config = dict(
    num_hidden_layers=10,
    router_score='softmax',
    norm='rmsnorm',
    learning_rate=0.0104,
    beta1=0.9,
)
Below are experts of layer 4 (counted from 0) of a mixture-of-experts language model. Rows are named router (the router's row for the expert), down (a neuron's output weights, with its number) and show model dimensions 0-223. Each number is 500 + 50 x the weight over its row's rms, rounded and kept within 0 to 999. Numbers have three digits each.
After each expert's rows: a language model's description of what the expert responds to. This comes from a sample of Wikipedia text that the model never trained on.

# expert 36
router:574531563510483494547551567480463434548491502450464495472455456514586425540430576530593502527513580578475565602545513502427577504523399544480454478492480485484501557497479501622500472493456518557506520474522515477431522552486504540560410496438549617512557497350536575561423469479537495590490557423446594597359386529547473509484458596553490514469490533563589477551416494477499431435526473547521474563443558496516470455542588481512459482502546524399418507536564484514569478465521492488577465466502430462492505538530497490561453473536596546509500430511546516534494418429413491505465405495525532438514471436518516455523486593548475501546516462550488454562507483441475531450414
down1:588470474403571389476473417617544545492540510391443489475492516482510456582434473440590626472483529523456533506485408496468584393505528491466574464536509533499523504524458523486398458526567545421429485475572537482477486537553513491524471467471472515558565511437509464649481471590496468487434509479543500607551476538451557491575482480536560417502468492502485448459446456578579487478521464469523537453511529465531466489434484495593410485523500527644496558463554541523422556523506577474527481468490515474524513559557540571498507437401568447542526432606506452528520490405531471455474473470546521478562501439584495571493540515497545426445459492524553491572410431528489548415464
Description: Opening parentheses. Opening parentheses before years, dates, abbreviations or chart names, e.g. (1964), (INN), plus the piece mo in Baltimore, Dinamo.

# expert 18
router:417525558452450507541483420545463493504485538507450511479523464431475444507472482442473458480537478456431530504515447505504520439572483535534477430528625428508503608480375410519468465376598416519438498491552509508429577549596504443452553454598450437501509587507467424537485460457470557481565499570489525557536537440466396538421476479414571576520530528501458458550520480503519385417482428461523486508451508473509543501480461455511469536526483497472462508497470549514520538602610457498500498478483479570440435467455570460533541487529500576562541473461571563510566501567430560441460556572475573484628490455513559465522482459476407588502514449521465509335528465534531496538502
down0:504516520452562451495501487416446520471466509495372437436534507597533517459459581519470528488521456527463520474533477488505503494493502464566440441439518551475597447490441504574502519487420514484539519546491505492534440462493526491521683548500447418498495564504475422577358493469448543571467388536490498552530448498457507483446441552442458508461550521462540463440515589508433562545547427560553570499376504513515511496533444500444467626597499545485388566518497560412456531538497484493485417545548441539533461442470497505520442494439561497558548448522521540552485478475520539492519364480554556393397393521478606530462490489433520542574474495469407512519481490494476570481533
Description: Time-period words. Words for time spans and occasions, such as day in Sunday or Friday, week, month, season, event, debut, year.

# expert 51
router:533438514487591600439550516475501490487427461449547601553477507568496521476548505502511438470457537506528520552528561514557446523449472463510501521490535513500450480481570522582474564578468551420450531503454476538508425363534586487564613513450585454494443466427512555564523561465464476472500516481623546485438436560393465382448447522621605439511456457376408423462423476586465497489514478515455546532486493486449478404527473453440564499456545442501446452445555518437457450546483498536504441501516468512531577662499482411475486532516506514513503569444502476390502453511547479443465566450515514458537539442520425569576489543489509550447476487539561500489458547460499536495478
down1:542422486608424486481445438525494561426417520416426454443414468489382453541532517453514459562493473506551463561465450437441535454428593568523496547554504515445475535520583460476581503481481525502549563481450492495492486419558534477482475437529545565496473437531547522542470547504495510529441462518541500516493445511461561553474550492492504410515466528450433581480582456498485513458405470535479526456498487597462510471499481520611628584603445524472526496490511553455425427551587452416463584499498527533406548511548492498565419454517482539502430428548417441526475537444490499413412516501518515494476381560429483429436433565482542503528472566410532558408428461472485447473555
Description: Infobox production pieces. Pieces in film and album infoboxes, especially duc in Production, Produced, introduced, plus ch in chronology and comp, due, result.

# expert 12
router:476480533487492413512518495494468472430427424398416495426449487481529531491467537510470423419460549481484539474484465485482485514473510522513504560380502529544519428513430491478476480461579532475415533546488604566479585438523510541589582515521496565492518520544445431471528521477506435452509643515499538532542584523583476582530527511574586526554519521538440467516468489451528500442459453584574563528522446446466499495348522559572547579543517527531499517428490492444507485541533524499430525494536383492500476476464404481552519571418463461478424531515407535469491422539527502462477482530457529519384603605593504518535503475462470406569409519536610543441588415529529486480523
down0:512515475441461437588506567452567520449590520452548473545496559670502568451498414525430519499499506550596488432527494480413521458465463486571506512522451511467533510478542447444459526359448437550481491447499495471490510473496485364405472366513490493543543523490452596429541500488563506548521586442481530543437434484519409485505446446534513473447460437404490503498476462509540436502551444533483596535484454512414426475579542467517408514548491538541496484445450529501529509511419586463453547466479556495512551488495610452482454489456576407501500435529512445508520363491463557530523488493413501543603463544510511536559429524485540455568481516480409489518472425577594478480498
Description: Proper-name and medal words. Capitalized words in names and sports results, plus the pieces that finish them, e.g. World, War, New, Su-mmer Olympics, Sil-ver medal.

# expert 4
router:435505472483523497472629573554466489454451457503533449566518466498458567409486539548557447574509499438455504492527466509447446509505603575479488481492441511470418493483551475511511461530507534493491473464396515539463501492529501501560354385536519442514582559449534464440539626505514546552493523376526498461464555475528569430537477539591523519479433511427502472495549457496508502525497492440526475466401573487576527542472513522492510545449509518561559419508530539448495606387402453460458498520585537577444505517485486510559420561590451511512461413510471462448618497469501500548509479357603532468521483469444519459438469566501503515399492475552569531474526563529649474518508
down1:502512499502449510471514483533532508405438437530533538532589434460452510415478412511524513452377472600465512469469520494523588447439445447518501552510488531496495433452542498529521526453436527518424476543610568482470510522413456516455462594556509478425492492452454576458444510433570457444609457499466523624517557562405508450468542574459483512572517574548510423524516597430464572526565480492525479621444434457480446333500491558421545507438511509451435540516512414499540430512577591593487511455480520528541548543471503492433550450499484459440464512476381500514469554506416493497413526523553510596472543553533564531464529529457483529470490497559511499467474558413494469548525
Description: Determiners and articles. Articles and determiners opening a noun phrase, often sentence-initial or after a line break, such as The, an, this.

# expert 44
router:351522533425412402518542411472453404568429514489447519463455464489556433585434506487542494453410493497481508451437529408537485447574486550535494501492479598521531440445498486494483529526538495535466501450454471444509483533488493460434494422503486487524504513511482474617534517485413500490555558484464427572557573377531471496499438536607469547442470441621485404477500423444434499460436452497460607458515456440500525491505519444375494542458555455420506488517438541559465531478562453504529433483488548544519484492489609588526554455439570513514535520515532521446464449490451448516491483612506465524463589503492467567527440501486464550588447518486405550469545614462472504421558
down4:472520494432428383495538474420488513495434548503487423482493527511471592541475479459563532532453429483552565480468579526581476505504460383537502513462403571598386462555563446466522521455470513518498465422520450500609532517584512465501473532482458462535444594506487518535490374508479496418420530513498463446490480598507442488521603454565540421526519472536581464443523424445502459484485495559443552491519514567359433536485543479508415562508529558578512475476436471499471450414460521454452517533433612558532485560518520475515546431469527451505498424423528446534466541596479509567468433490436538488496562450528508454513532569457424530551491493470483523460379601486533408477533
Description: Month names in dates. Month names after on, born, or a number in dates, such as February 8, 25 January, plus word-initial A, se, ne.

# expert 29
router:420494456471504573440516517544490511410468422472487541468493511474441601458490492483547428489508524479499523540526580443515503584423500460446467439438619450397558615471492485474476508525510599444503544563527508496488569588570541556413581477544515545571486504483504555472546594491553525425594490465410412489631574491441511525490468494435481476473439536534456469442461564468513494474488537462575494462575513458467461499538454403466493471463543463512590493445488457487496516600488523468472480526453340406502430446536477391485528514438500498520543429510504471547533537510532534377478551521498535514484462555465548601581468462551509454483481466430553447490522543489569376541566
down1:551492499488477513526581557429579522473469441572505530505499491538547499459455426558494410486545521494495492575575553588442586543444490486550555549523451571475520560464510464493524538556630455482504427489560485510507489534496545505545481414461503518540537501491469472570485565539460409450458507479517590477520526427460460417497489491472527501449498453453530480492473534466463584440497399471437593457440491430524389361485544502447491509554497505472536418506499491440441471500517520413604456479445512441588611472445412417544562511503483479532527607471548487468621452479541541559521536521513475508540437486515453396532490451437543427481413439579505516465424547487490633605574
Description: Quantifiers and noun endings. Quantifier words like most, many, some, both, those, early, first, main, plus word endings completing nouns (line-up, make-up, sheriff, opinion).

# expert 28
router:522452517483477485540504433412457483542430466411598589423498434519430486515582467520524465407465515467591436491475484567428522643630463454506461446513435501517481519472560526443492466512544622531562589513549536538492487553486555469505478555506377515556444478539465575529458563536507478522497454487526457554495512454487468538507463539503493541472507488564489527569550471565426475497490490494534521579542557491467494444522454485590507535395468514525485652460559496597568472469417378518456594435595422522538437490470453491524512518466500470483503526426435544515438508558622517535502500434557540517411504580425468560513570537505474560540432529528442439505522525476469556427480
down0:395466514461533488469494509519559513418493510522495552478538437590449552556484502576486572522501430402475478427532538568533508453512561506588526474507507543474643399480540503497463402411495452450422504557480474485530474514482530566441526443527517568474443557535445456538514490515597402434538483475446431456538479341455544492545528502562543465562527470475557592573548570496539529579508502429594446518501608486549477456481529449473470480532417505553549502460510481422508471530457503436481480435466516475484474537544440518580447475406507544437422574581467505481426494585499590469438402426407449503511512532540485482541487517442557519422532481526508496446532561402421509422516
Description: Name-initial syllables. Opening syllables of proper names and some words, often capitalized after a space, such as Na(dia), Mar(ines), Bur(roughs), col(or).

# expert 14
router:550423534459526586386485425447475498447574449528572532539465502529505538542456526448467527467527421451530493445524503626543462436527500514463481522510460479440482602530487432402475397450433441487515543498544533541501521535456412546575528489378338607503463492465478453465585568508452436471504535462462472556542414474479534546534510450399469539425490461466497455551532494578505497522393476570547536498508555433513442528530452424488543448429526514479499422533437485524530422515529463420508524436537449520510521585588548494423489459528480480509473574527406475474559433546442483472457615561547492477438560525473590539491440460496554559475537482461513447479559592516449485451445
down1:533559585517470531534461512465559462462551477439500492522615509542383509508454454523459469575422480496548522496545529471466452505545508529555500543525533506419594402522516448539544567489537427534428525574473450571457478471539443585523540469446526486508374498478481372490459445465548561493536418563546459584532548462495474453498559534530482544398540484536450527544432584546561459490568550506451442558438505493534491603437502481553533453543532409452522489452553436422445454524462493583531444458527486534475469558571427540452580499472458509543528363567498576591488535472485531534486478505540501467465632463540415539416423507439457514520528472474539508419429506398474551556466
Description: Career-timeline words and pieces. Time and career words like later, career, after, during, plus mid-word pieces emb in Member and for in effort, therefore.

# expert 15
router:454540389412483489599479505530483607543461538469474446518540494484453561437505575505514455451485537460551483583521477488479520496435479441375424547522446493475484503499533519542499420634475434462457533511460468497508480549452525419402493475518484531452481469464544537400421487570526583482483582464442493480488392548600542534468447516513456566437577496502501516540541464557395444401514433554468501449510578540553597478478511556507465470534576495458470572489554591537525441516524430450398537490480473536405420451549507503537495517523508546578597511482453491512569587514454579542572455625533467517571440463529540478504561459484387461450516500469487527526431444566540495453521
down0:442563638469430489519436424488423478490507520453587426510513498497564498494508471553442585440499473403606410513471583492442462549477534534491562583427468472530537441481446531512389462463538515480477497584507542524472470497446439486442467378518523595572415479428551572592455475457415403477505516506548510536449525556410450470535554481451521442511543480488480590500498538466505560442457534530481452564424514530511426425544492531451573527409443524537525516547589572481516528470387530450527555531528573444540541496464598439389464503525507520492594520554460533520470479454439503467502435464520432526507534467561482539441543503524540494537461553424607476468556550521516414496515
Description: Final a syllables. Word-final a-type pieces in place, personal and taxon names, such as Portug-al, Madon-na, Ma-la-ysia, Lepidopter-a, Area.

# expert 23
router:505472510498571506553448461538552462502603490528592477491468514408516598530467600552554462406580435494430599488471568475482425525465456514486505484538502607529451510508491530434478556522524470408458422458451538548537541592460553454433556541527421528506465496483519551522478439412555584489572421480470548462396430511447535415559483510490525505525559491417533578482561536531467511423539471503470481502467548499565551518473435502499523537496547461446537492478541493468515536450532518530516529462529526392593504471495563543488506478568428500531571499546443402471451528509490502434590472417527510377577484493501524546540496536428489423478513550493350433565575418554544438580392
down1:552578476570488579482488565536512510442503444366466470473580505456508561459536523415546601516432547497571491551549505541585504538420491464482489421492568553553488459588541495573447504567525542477438474482456466496475461491448465524558557511571594504442409458488577517378495492525505460484407559592438487552398475489533521511537488446527472555408504542546496470502477444530410438528640457500556516458495526480433399502545512533585506420529518459400527519499447575498503455487515507444461530552446498493461431479503543538531494553507497521486402506526474462624489440455492527480524547487578507379459380600467537540494520518559477506470468621546514441550493430517553484445499
Description: Prepositions. Prepositions before a noun phrase, such as in, at, as, to, on, with, from, during; also "See" in "See also" headings.

# expert 30
router:564526482608498491531399447454530519528466478552481513471502480495509508505478498483492510508534440490534535482411545517535427491451525508626463436456470457480535550578474514424534511545463472400404502487509437535551483487476539429466457562464429512435470563431544471639428559489429487531489523595550439464520519486455468455387500469421569454481488443525457494431446469486415529514579549494556528521508431465527450545534508505479551468577520439487474455418484522439515591596462492553495485619502508537502430554574411449519402486526561452561451534524518483519455503541533524563520480475638426452538544452343423522460466529469559415503491491487486426556515603509496448615445
down0:487471507477398490452545471419411490479541418554500479509356534434535453542494482442516559473541531524529512571507630481527482499489523516510457573384390597505432536525535476452497407419534506456535598544475478525498549573520458461512509480564414583544470519508411485418446434449529476468450613458440594482573477445577534513455513520573534617438484457582492594427448478444484497550494469485528553502532502482533536435575556444414519595461523471546395462492554471499440445553482445515477480516542473517414543567506467494451481526573478496492516386466463499469499512612473491473461615457459543430505563454583523449468487516484504493580563457488464519483512496489507563503508
Description: Second syllable fragments. Pieces right after a first syllable, often ud in study, ar in charge, and in candidate, plus prepositions for, to, with.

# expert 37
router:532461459585526529544529561459498486452559495435496440385478480524486446543557573542513466488507437484434487510528536503482479528427530546446470476541507405510403462517585541451472536490559482413471563497450562546503502496536437499505453501497450486478530452505544473573581501491577570417509465535579545444425518518627544536495450528477495470472434532463572557438461475517478480502504541490559519518567571389530500508568526545559538557557542581490553441518563507394514554431600473556473542479615500501516460472584569607605552463530525562441512512493474528511568461485610555553467568392442565376481557437587477515532592471492570548596440460539522512503469581464488553508473
down1:513533491517473465499493535494499497441464461482491575461431447544391428437444630406436544606500604521398467483578522478413490461443628540433479502450547444386461450509445465491464567539517517471535588528513404488580515482487546484499562437498502440514464533495554520544494515463489476440533495440449529541520513477531539516455444481565502518624530575461511529500462450519519400527486458518499430516515574479569416462497420573511551515484564530579496544454477563489511541546437535496432413553502434454532488489546544526531567508509515483504588484508386480463585485478448543493519428419519519432479445449603437417528440360498538491471462447506522562501471525394470492595481
Description: Definite article the. The word the, usually after a preposition before a name or noun (of the, for the New York), plus each and every.

# expert 53
router:520524449590485523429442493517592432611637487508537505501470541513462441411565520506524445512443521373549406479447477510456491546477476547511474439520436477496556476420495536585504562556534490648447492494430484480483529525554431470510501522379563592519372513506576503526532529494460528556522586473472470527505470476594465570594504556536539521406463496485445502505510471562474465549482488501585569562540430553507459459521521483426518419559414429457503485480514517566543597459575574478592449500531453526429512508577461531584448508512510492458521435481471606497514529491484478558456526490502451545583524483446378549528507615526431476577460518503472498515501523553527507564490
down1:530440528496472459498550474505535542504540446511483538475482553442519491477408497508467557485470462360540491434555500511502468401529484469543501430508521537479364496473559452530429495456514504507565529506505583509568566549550484568534450611597425666490500522437537585470525522567486491454551482546489509505457512557528468460509567445454523549456420465556447516462441580595533524469529485517473422615507421510460479502429551484530520442484536488438431469467465471571550490397450497409488427493550533485555583499435490564448618511480460426593593455538576466486478419588495459500493510455488566500464539541431475471535524598562452570489472551508416398520470451569516517521458
Description: Mid-word syllables. Syllable pieces inside names and words, like wa in Botswana, pi in Gillespie, occupied, udi in studies, ov, un, u.

# expert 59
router:531554545571466398440530447493450513494546568525593471529450500493574573496549539503531503475545535616500569497486415577474456434577511526481549517506433519487559492467410437485489548458518433483464421521447553537463556613501550500430565551481460502444468524504484531554498549582555486480607548442506401555563507490537567452507499505433592496550512586506524592590468448497485597520500529481493456483412491454505461512542462448540478402475450459438440598521602597415567418511446510556497475445411418531511511453473493486493462551505545534471446541459479471572559489499463456425606458426501581437490541529571498479602521465476454469469485479492601528537514482457567517502390
down4:452507480501417422479490527566427530584552474418558515425463491479596465483400438460459556506462524532575442532484448519507612525499496518444570459543562587525556496495523524606481536501523431472493554503473490533490427406516471578509454614428440476524456463469459473522475524544468445433495538574447569462473497462516568439519525502565550514511530410403403559436466457595402524558480483501507576468472556494538421596484525438503515508500493467422506451548621443439452485487451476496450512584522464530533572425580430512501508509450522481489409515419468585447551604563515432466460490534523515545539565473558458413426475511531504486586477453578497491460584464417456526504500
Description: at and ver pieces. Word-middle pieces at and ver, as in average, Avery, inverse, Status, habitats, amphitheater; also et, it, and However.

# expert 21
router:505617427442463494490574425482496485463569492480442539607486536574550451516460576481461554415564516455458435448582525451506404510594487525525568546453538421503532531534492515429580461563467537462511446417499599511540519384512523486622454477506497470574588554534498584459542499517507496441457466465474498491487585440528591521500530477397465531498512450542606477496518363486571567494514566530517535456544534506575503519552499409405479479524480487427482449496523462502436473479489415420482478490571509500555539483391476539534466501563484471513579462611462534454539501562518485508586529466433546475505458475450517420543493453473486486559485505521616542519611521583484504593494
down10:471486496526545479481471483550411526508582471573506439563407449427521528472571482517448499426523508472480471490480455489530476483518439431596497472518575379495568515418500492472523607420448457549425415423462461412517529411531431515463577470443491442481393503511431443507479516490508592534444613509449513439475436444516482492405489424528469526504480558420466533462429454535524438551509495540460520553503560522540525484547492485477507511440546514413515490502587516524501533469519544518647447499522495458581446438456569509383520496536388520528463474522554483423505493395492524475554430414539441561520550586467394533433433522455550516500535447471587416505478520526458567578510
Description: St and inter pieces. The piece st inside words and names such as Bri-st-ol, be-st, in-st-rumental, plus inter, ed endings, first, most.

# expert 9
router:476619482466562623533480457490453586506449575453477519492538567411536446554447533533407531510576549482498501538512485499523471469487520497499483435516549528469519451508463486535496507573509531530474430414500514448523581462562469452462437506578466451529457512507512515517518487429455496449569424502545562553509531462477492362518519561578616538406474448609438463520543403479484421465511436490545564502505559495498452478554446469493361556397580507354476489472519443488503562567444508378522555500519429393465493535484486459566572556414475508508513592515511504560549449565533480450529476580585535559563432554547470471530500434571522489530473550489529477467513557568528475539452
down1:499481527499447485496570476476418560575484472490504522552552439524516498532472440562480459550575515452588416493522492485548517542505397505460473569558499428551448548537521454548469501530465487601578521511583544495514441475513482434596440545479435491497414504501342630491537504607464539507512382501590517426619399555531521432475499461400565529497536454410474388529505445530555490517570482563499571511494483492463483558522485465360478542523495561512454529474524459445352467446506492517526433472438480598515528574480496496534507522517491435542561477483548487423533436584507480448523555416513463511487559478495541562504421509465474574461476463583500471488467478459507405518513
Description: Name and word pieces. Word pieces inside surnames and proper names in tables and credits, such as ight in Leight, height, Hurst; also Black, Gold, East.

# expert 48
router:450570499472484483496550464490459432430510509483590501514502391479600489465423461523546462570520528391552512447537423494589539431555411484421583462487544520537493470555469466478442524536503578456482561483477478481510498509476436381496494502538608532497540512448504538576537462477478508405474377610424434542478511553531528547593492492516465442423480462490399529549467414508462508532532568480490540538490464607525491440419522521512497446552503581557465520546566450500589604460509518477462529492393474508462563590488516502519560569536527480484528475471536539434446562474403466487445428465518529522470460440489521531601438594463429561456559519467471524467465579607419482448550
down2:661412490530503526503546522608492451464543530503580511593464442545569533444489483460445494472460456557531496465486490567525518415534527475513442490508491463470402557504483546531399464361390465481486490446509532514481532579526578476479540479518506515522480476506499626488465492541501531510575604451555503467544537519448463411521406399461480419589476448460536555465556528601508469433533584463476439445470472436441484450500510418606487469453505491598495519419490518556532438528497512443512468457370497405496458548466434541592470528523524466536524480433420511458464546502544474586483516504552492521570483498499435516547560582511550520532565492433485574545466566420576469476486
Description: Letter s inside words. A lone letter s or short piece inside words after a prefix, e.g. sub-s-cribers, ves-s-el, on-s-laught, plus plural s in needs.

# expert 56
router:472564463606482561443444569516414583496563627439456588621443537640480554508541508507392467496533542476505470522557488440444458453473470488556461511475531473466489402579397525458545568559475539546508521510504560524413534498415461472533477507531485443536494533401528512494431496547488456523498451499473549503463543549490382468448473567491534553425404455583427474546554586584513450472548486535511547438502533570516410525474517489560450580582478465487524493482510504519476532464463458520448516488452551492479469456442448510511422475469473521463485443518495503417510495473480506500612432562457455515442499525495429452496436525525487419541344508461506471453537472525576526530345
down2:464481463489442480567458485569546524527590490465557531487541520514595519480464500534552465469559476393468483531477562410481501444506610509493421533478485587565471588532624600549534424442412494401430491489453496533533540466543483476421514587486510477605514501470433463508468425503437488524539431506483470540395473457453441478561429522429565501555428510482506525556521509451574542567531445478527491565532550528547532546364434473487483457486468511511440498478443464527495426507578498502393490507565612498525453417548448454532483444401502502458510431481456452411411549490559481476425551552570498507435501499477434463564485462501515454467503545378411453439548487541422553513507
Description: Mid-word syllables in foreign names. Inner syllables of names and words like sh, ant, ju, ra, as in Ashkelon, Cash, Santana, Arjun, Israel.

# expert 60
router:507427609471506480493538490521540490542428561498476474502558479522510668410484529512556562503559570509521555472439390423516453537512453442529495446526529582541467508469533523544499502454476478496451544465426549489491540444446498531481446470463426473556502460445384568531456529396523489575445532462544501484392573480505586507516460519445500396514517559491428573404491479480504520499547520530581441490491508561505531532443495485463460413498477448434548389514435468478550458541475449419504478440543482536507485391454473543524477513534544469603519527448551557438539441498471461520621432593522609541525548490525456560449504542535500354516462494444517538505432440555429595523417
down0:466526490489451487483473529454452537485371471485497462482515486413432407509477512471574570485555469539524444538587490493543393442533515471462471540553521535434515480433529425565534458487380495480473540465506517507523480502490504508505430460470388467542511507555449580543469522450479480523545521520459554496470519463479416556551529473465421520479503464505555479581454497465671446496492468529565470585553527587406577411556508582471501508553433479521448453459620536583393496517599537510465617563515461520584495573500468501545542457537461469444569463522524522545445529543475446522533519388549549475455411619504489550513505560491514466484506365481486521519566387537544533453552
Description: Standalone space tokens. Bare space tokens, mostly in table cells after pipes and before a following word in running prose, e.g. | 4311, the merger.

# expert 55
router:473487580521536629464501531470473485484561383433472569531469480440560530595529548520450462453512461462537486579487365484413416512448445460625448394486559491545508522564553434464445555539499515407501493536539452473539521504565543510478590504418539461583466490493469519535517534556509486566557526490578521472482480393484491428453442475433506469451465456492491354467482498438546505549482445465589478494525446484523495531555446434427477460543540418466499449479455458492586587542449507440447493487435468502516485551557500418471553507495544462576499460468420479486454487495584465562557515474489398507463465524546549566581470496456478407483503355537584513427546554531557464516484
down1:430493602534531544511538486535479536483576392575493466491459505413622526521503518521480458557521523519412559465503569436525492350413451532489442576411544469540489457525527520486473461503422510468474446583405585478593555497550555492444449485521551461479494532444478442431485459404605482557450506555462460410509444458542461422553513501503532540514479493507432486593578452529519498517498510427473516446551600457539544497509456547452542621484550555540617498490491444408508538444487477478494495572466545466498479515456451645542518482515495526495586518456441392472521517484633451538543494421465506553497437499484457558443491500546424521537454495460429505487488563504575537549513
Description: Suffix -ing, all. Word-ending pieces, mainly -ing (Starring, Rolling, extending), plus ring, -est, out, and words like all, one, total, final.

# expert 13
router:539513508563643453574503476531488413515597496486512441492461522383505485566505502437564458481557463458534512507502522548478463471484372460531486436485558563618493534444492553460481525558505457485390495493397478465613490635479541490501542460555493466490535513478558555539569437511518537473494456505456515529454348439444541386543573490445523511543565475402458529576547571474459541528551434559463433411506440483548573495532435580503502486492535479476530503516493530467564536454497534524454492464518470443526500471440497586442467522501487456521525514518475442469378532529546508441569463506563481493574409434424550577505492547447418497522548550505413476525608528481552476572427
down1:468555535481442543542554419465434538554639516482500480394515431405513582520416500510569454468504543510509490482526538587477531587526525520477575435483464450488460524485445503451490545470533428534462453518441482450543439601567531532560495506492505419635500590485509519441534535504472511436454523505511588484519454422460455468469430514339467428574550551535501529497443556560599503499567442542478546457462528569521585496482465547556433530504568519488516530539501396481478485459520521407435517483511514504510501474497475530540462556368513557406520396518470503439495535592492547459453486401516595484502478471385513500464456508452501508506355470510515493498543419465566454490554
Description: Prepositions after verbs. Prepositions following verbs or time phrases in running prose, such as of, in, to, for, by, with, on, after.

# expert 63
router:560542609444503605582444496456488492380420448418521391519468560571471498531491531376493606523568379449519450542541455452509481478446508492459428524498525519475569406591520496401504537512479534445535459482510522495472486487472581448431541495514553525551438537572502474575544465396501481502532523445485549493432541541556616511515487512493552550523513499485408487476492427500497447555496452564482550563420476528473553548518541516517554535514459502511492476490546522590538527586487510407512418426568434555484514545506432502455512545557480547507544524597534619560487499573496536425491549559483569530458507460450558546571424479530415505546613481494453431450473593531471485561508
down0:507508468528493447440405466559463555481508475437469469555437474513513566437530344503440513464504556432548511606563505527502507532568484574488529460537422602500489489545448498492540461437487582524513586530449378581524517502432580538463528573529443453456425500512495459534563526482451592430470435486456527513405452441544441484537438528515524613470419517607520514542529558524527481479533417527521424541573492542465480471548466511572422427521462514431483507464528565435574535555476431519554537464510466504467517479498498534470427509542489461445508400505440460446439504496468431422421563596480494524518508500538400415377516504510469472460457518489463435462615473553515509509619
Description: Air and modal verbs. The piece air in airport, air date, Air, plus modals can, may, would and words out, set, run.

# expert 8
router:478477599541478611380458450436500531464503511504485482632449542494548501502462529570424487520447478522498504500501407475514542477425471574446485514397538504439466513479533471496446534428452524564519482494408466464463536527506559428421533445497513512411419436563482437507423557410543436485472447414475493448476533476520624513543464578523462528434627518494514388481474608567501465548498508476504438447532545519488490472540362487492502502546530472454489504551473405488561563492551487455536538462518502558480373450528423520528495476456543449541522541461537599564516482525481458432472441444493412551490568515473525585543557423584433497487593565509588432512493456453519560498510
down3:466513473570501460479491499556482477427572561387439485486489425491498434540518550434529404503485464417473525581514499514456536496405518419528506417487472524555503396504579518508537521512496510648521443516528460438560481483586440607560495448475519527556452464553554514374535559501462461470532590491440564517482495552474495594502560453463533500517470443472536406537517586461428486487420603555573475518435583467578557468461520517480474434526499568517634425561466465411456533442514490420528509507534474518453545523496558436538454630481478504459497462509571534529488474466524472529419524506514486533444459513412364573551507539531483484550462510510566385474507453451487485499558
Description: Table header and score cells. Tokens in wiki tables and sports stats, such as header words Party, Region, Season, percent signs, closing brackets, small numbers.

# expert 22
router:493433494468446530585381472501491566521570452495559473433495450547510546492519512546480476523501555551560551535448560459447470422455488527564455605458512471516526541547479565469427445523574512557347543495421553508422554487570577497630515528459503522474520472518530540465495524532591524489490491475475542434522489463437512559522577520524457471421520421477561442485566531559524517476571504559553554517514472503547433432581458546638439523434537520506462441422495522526551566529453548568550470469507430536443548510504492469471458592553502522457450500444475441477492604532503515540615483384480492539561508568567440531600538565493439541502451530536552590415428436507485499517612
down1:507472495458415489394521468517465439538541457464576473444440514560547495480446464560484483457437486440537481485498521476487373468508561469456538538514425431553490489486529531566526511487435516546539533511452446473470451478460398541514608474516587552447424502479523425583509544546517415478580508586460455456460451489507370483481504509459606460405531568512473526472464417491519575523517655544526613460483554554517515557506357513458563469479495386580493514519428573491416459491434427532509489517473465487461549460532466466549471488422517575502472496578563497540437582471414451520546366482480431537442561506534443515498536508482541550544499539542444529612481471481497518510546
Description: Word piece "in". The piece in inside or starting words, as in winning, Spin, Mandarin, plus similar pieces like lin, id and whole words found, contain.

# expert 1
router:389535555484535594600467511500518506508445489468534579482517498536540532571516587494468483505502527493544437498511513431588592387506501541506492520513492642581582562506429400490473503542501555414522464538499515369436487490488602505488574565481463476498498513541536463491537525481464478311454543438545549529538469467503486454511437459484391537583530490501451508516496536500482588529479464548521463540532512592496532571554517566412499509491553544517455450504549538596529571462520544448521521518420517420474510456549495354506554448453503487529438448466523491544532589536564518422436530522567497490602504469512461498554462522481491472550478456440468545563423562622468468570496
down0:542529502481540495514562495434469629475569498425522438498518427409409423446413491452584568518483520563492464546459468442556573523446505506476492462488567506384526511464501388551389481478617509446486527441549541600521490484511523454503540501466515458459469400434560444478517466412536610499449533500441538467514540490550527459536507465483532484473474531560534473640466521453463493502535427495515529489477478552501584544575476540547474539468503526494499514489565537455571463558470492525545593467591620418492515462419472665476472522472479422492488380532500451463453494510515524505486516460526448491476478543419535528541373438560500523402496526502508438496468529555512384487545
Description: Past-tense -ed suffix. Word-final pieces completing a word, mostly -ed in past tenses and participles (towed, spelled, mixed), plus -ing, -land and tables.

# expert 31
router:465474439432526512582493480442456483494384468501491558533471498497538521521451517451538603516533473520492448430506526432586547558473538375573467341464519520501449547469441458477533512593589532433511527490488584462474519519452522480511604482437495613495529466489461503537540368513500474405454501517448400474457539541547488584501495596417548388482550460501493441524495470386537475457531517407448474450474511448496459516563429522485530450433453549426457445461472533465459446476510505568540549586410587497503541569504509446579506478510534507600514487514594548453420452520511473487526545523570545469530503503486613436487514511551500395564520497455546451552522521504587435515524
down0:465385431575561499424553478508548479512508560561522527487433540400476578464480496478590496440475543505470467566472512528507538514431490576574425492543455582488474606510593503475522513467441503422538509496534606523447494516501454554551459475400527532526492452468411563488570461486604517558448521583524569468483514521496467422483589421516476562507584517493429483438453468457469518502576458451483533510463507518466549463522403534382580503465479499499520489489495586530506519498546471537545545553582454485572383568559499468553486416550490567401540473526442485467616535423540538428429584441477470441487554471514471546458401606526536495534390449474478479535540507498489485541418
Description: Capital B, past verbs. Word-initial B in titles and names (Big, Billy, Bookworm), plus past verbs after he in biographies: had, made, played, began.